python train.py --d_shared_expert=0 --routed_scale=2.5 --router_z_loss=0.001 --decay_shape="linear"
Below are experts of layer 10 (counted from 0) of a mixture-of-experts language model. Rows are named up (a neuron's input weights, with its number), down (a neuron's output weights, with its number) and show model dimensions 0-127. Each number is 500 + 50 x the weight over its row's rms, rounded and kept within 0 to 999. Numbers have three digits each.
Before each expert's rows: "gets" lists some tokens that make up at least twice as much of what it gets as of all text; "raises" lists some tokens whose logits its average output raises strongly, later layers aside. This comes from a sample of Wikipedia text that the model never trained on. Tokens count by the router's weight.

# expert 9
gets: "0", "1", "2", "4", "3", "5"
raises: ".", ".\"", "\".", ".,", "\",", ".\n\n"
up0:466508421553507501508492470564519535600480488511486546517495587547490455514524442487440539502440450565572425542526523412445621548468457540484480469479468540508439403496447591509451393531564526502528436536503521500520484432489539492548497476462509530434523570583432623420539512553495467456498580508442540562476426522488523500530440530547432454491493497385560542495429469630562507406446
down0:549449499534537579530502547419458479474567527478567525451514473494419530467529524507479484464549491527592431540468429462448553580513450485443488545473510496466518465477557461451637440579488390559450499570537601562573550455569451470553530485509487551464530585522419560552478479500522310489505427479543504471461548404568491498487560490541566426513475503556424506452511496516533522445496

# expert 148
gets: ".\n\n", ".", "==\n", ".\n", "\n\n", " |\n\n"
raises: "The", "===", "W", "R", "In"
up0:455454579482466449458531432515536470508466536511517533482471424538528495453534509525518469551529577490536499479453480437516406480585531446450540509571589550421340457497414547508487553531529438588638538638485553530609519492542470411547459504447537483426466504404512537506546496452556528594477468509403460507525504507485423444521508535515493474553591529464489566500526465515434517512521
down0:520481536589544654499457554508526446592595527530486544480413555497508511476489499537583609533555577519453451529507446495488511551426488484503491561535564523479496507510587514470465558444526526551398486415492510457506440463543504478559479538492425472493479532466502517487463570559537580444443479462522505495426469453512469514419423432539456321515439440601476501451435473557476454517462

# expert 8
gets: " fl", " Fl", " L", "fl", " T", " Pro"
raises: "ag", "or", "ot"
up0:457467474557452443487411470422512497494480508581452399441421485515593496479416449530506583485583458568515456479559555483458510438478499447411541501421510502483425535502474523529539495564533510485543546581464508560562451431439525567522462614433473464508598394492517502480541504442521553535467473505575501576448425497478416547617490462496559511576473521486538512486481520530546358509477
down0:501526564512462417427498515523433430501577426528555479590550495481564485480459498470530505491538516493564562455559509537557433632475527408524574469442453479455379465556473529431487452471526469512464548575532543402516535480582620480531455497449511454541511462514568516416422457462501437578473541511517577508413513494476508517574446534448523558463409574504450530529530425478556595506501

# expert 141
gets: " ", " |\n", ".", "\n", "\n\n", ")\n"
raises: "0", "2", "5", "6", "3", "4"
up0:475427525503459406495537512511521504466538523414400579404507530608450602428453519543462406468464465541536539532493505519481531441489507548480417492532511488536510462372513388484472490511476452548530540476404501516471490562452457539547484501528476492522537540522514528484497530463601462537491503442489583486497486600471495507651458684502489497594534456560468549446518473473459520456490
down0:474570515437487576507474527498479548500411499539531507524561545562511521313447493456545586582561521502518435499496422451561530386462515469540444505499547535538468523516473532450495479519455364459525538501474539418555516457473515548507552502484463453438610544497558488485461486515503351451493497512513569542460521457529490608480509511537463574503452489529578528537486399468528535484376

# expert 113
gets: "it", "in", "ac", "ut", "ot", "u"
raises: "ing", "ion", "um"
up0:513410434571510438417532468452491549530439523557597517594513503521426541595527531449415443495486517505572492428444488565438483490498631594553470477507450451473454510492526503453496431450619527476582439534513511581502522446479462496471446520476494489504500482497504590360468539574568489468467474486494482469577536576423486510517506519474573484433450506463589459612457483503478426517525
down0:418459528511503562395444465525541561539547511491474497488534462501444477510518488550466509518489451560544424421533561501524455565552503580455470438529534422532416451557592546453464466541498533380543495414559396466519608475511531480478470581480470475486510477474433508497500463626527465479442537544483572530538487432508527622618459483522545466467495472591514620513469436534492489415474

# expert 25
gets: " ", " |\n", " D", "|---|---|---|---", " T", "|\n"
raises: "ing", "ard", "d"
up0:516568364559524536451545524497455492597510486509443542482445449553517437456462469616532411494515462503468520568556575482432456439485559467443463533525511560493522439523514510584552483463538550435519531525415528603488535622554483489506518570504531382440519486442483559495526384406525568529560478418546497493613512487431507468542511486431522490545520448474501496553545451473531450491427
down0:532435548402465476479453547410513536422408499442502552599541422544446527570526553476478532519561485445411528456552485483491546595566561508514561467433496572537455515453448478423424489518556526634526531486455505577495473519484513476376525488454394525577503501506520517512484507479496457516476563483601536579527419486490521512546409515480453528506446437457552490579442555469490473605493

# expert 129
gets: " Cl", " cl", "r", " Pol", " Gr", "il"
raises: "ich", "in", "im", "one", "ash"
up0:541513495562494496499448400493527537502512491518425463528388409448527509560389576391475558516469522567552474594488477490483519387612513533522518446460402415472423542449494486451534494464558534484511588536558482466565514515536505459574423567510516489458473540517503459493578463473441581424449532500493572530509516529555430516554413487452523496497515514425467542495572628550454498557493
down0:464480449475443429558445505552440485582560481481605535453506582549579397520505477549633528529524574459481492571502550526554456497481543481466324437496465437588477529456537535552484479476480525488474470512458432495485432498495561535543557577477453528490477508490479559477536579488464476535460505461538481567501572478469568450533537413433428498464470554612440490493504442629464510469526

# expert 6
gets: " st", " St", " d", " D", " ch", "St"
raises: "ep", "ret", "ore"
up0:490417522549446586428430600376452539485585523514380536542478503408475533499527389412456532497564531524577519499454572529509509510566451512558537542460521515447475559489454454518541494489512458522409460556526508493526538474478511533558452533489561463370479504539459485542509509449455578501547386450457594526517596526527447475458553479513450463488468448447542550454402548517498573549508
down0:484499524521467462504560523477526396470461503489438488458535520475584451542427573489485522528549532455445498538503437531539528532500440534424524521491428513553471539525472521552442473438501432459469453441483397555486439559490525567487468470523557558563578532561510424518497552577466547548481439587475396514599475568465538392558503575408556459430444556435450559576538477417504449616546

# expert 136
gets: " I", " O", " E", " A", " U", "I"
raises: "l", "ll", "m", "nd"
up0:486583605475407534431496473486543487491487577455481576485518534510472495545482359471393485484526529495556535561479515496510441528494421496514533470410551474444497591465582484479543545528535351563521457540523567585563480388479485536461442486491489504516458405489492522393529444499446479507544453524608580581507498430502494532465439507471528474500468471458534422584522568469487458483571
down0:508410588419501484473477436545460487540456438468537499511535501475546542480490537550439476441525563458507471472474418491572461617481539496356398537477499532469563525505584516452508441486557525454578550532616503467498554513468550481445549519490504629381522542554518608517541537492403452531481511432465556509462444495430561553409490563506499576536530496544474469509451431506529510475441

# expert 138
gets: " e", "o", " E", "e", " mon", " so"
raises: "ar", "le", "arl", "qu"
up0:435451520531532509403522510513498415494468559541419549580583578496528496473539419511399444461525400533581572466525471564461467458521534597538588498486506463515620500465472517529504510473456468526508488552472497548517496465441445441498487564550484549358456494474552497416420453472546496485504462520427487417477604484515528496517433514518425458582479522456518496649486587551543496487497
down0:496485541482581446471474458607457408466383575505460510473500567489634455485545513493450492550445454448489556391481533565429544564425416403547592523421455576531469426579560497472545468501544480579460595479547448521515532502534457513487512468524515466534587496468393509468471481404460507472523619579482503515514457464521470491467492515549442537569507429485508474483477521563507459499489

# expert 180
gets: "ra", "ro", "ou", "le", "e", "ri"
raises: "te", "k", "z", "f", "h"
up0:463528528450466486507407564482534453494469534461530508547510448450491457475424473521528426512465520500479492520430509569527477517493430460446532575572538598495512501466483532495514510513470508470457445524470539555507501482601536584419536626477642438480473445485475592535460322530507507529487464465524670513513504548507460459500480508586491467556411438559515466501534515590543442426447
down0:594423530543568470501534492538453432597582518591493597512451418512456583548458503489493603482567480479483466422588434419545550485430535565490528492564474579476533465508468599412446590449491477548508525464492627448491426419418455486506549444539535503492516472507465485532422487475511442450462513516444461517502563516512587438480525469532448456588503463526443530437429508521487476458502

# expert 12
gets: "un", " offic", " vers", " var", " mod", "op"
raises: "e", "es", "ed", "i"
up0:427491460499459490456452411452483491429502551641486525513551535470457534539492461485425563464523530573584590493476599538479493388534515409509452560503448599452499538434481490498530560449539439575555530432434438469534447553430500500516504547481564549455481496409459580452412475553425483520539489441597442491537549516526464467503427535527507506581494446502512469500590546486511429546579
down0:434540463491577576554415377405589542490508440480496537490476446516491527597552497487505458508478456536605511506462477607470557432497535491546435460502394531492503546494464506467588497453607559514544487452463506549522479611508482521473438497483490412503420442431594535523505465548454510472575409426596530499527509558478481455485545452513408536547501518545541523492518516412579469437486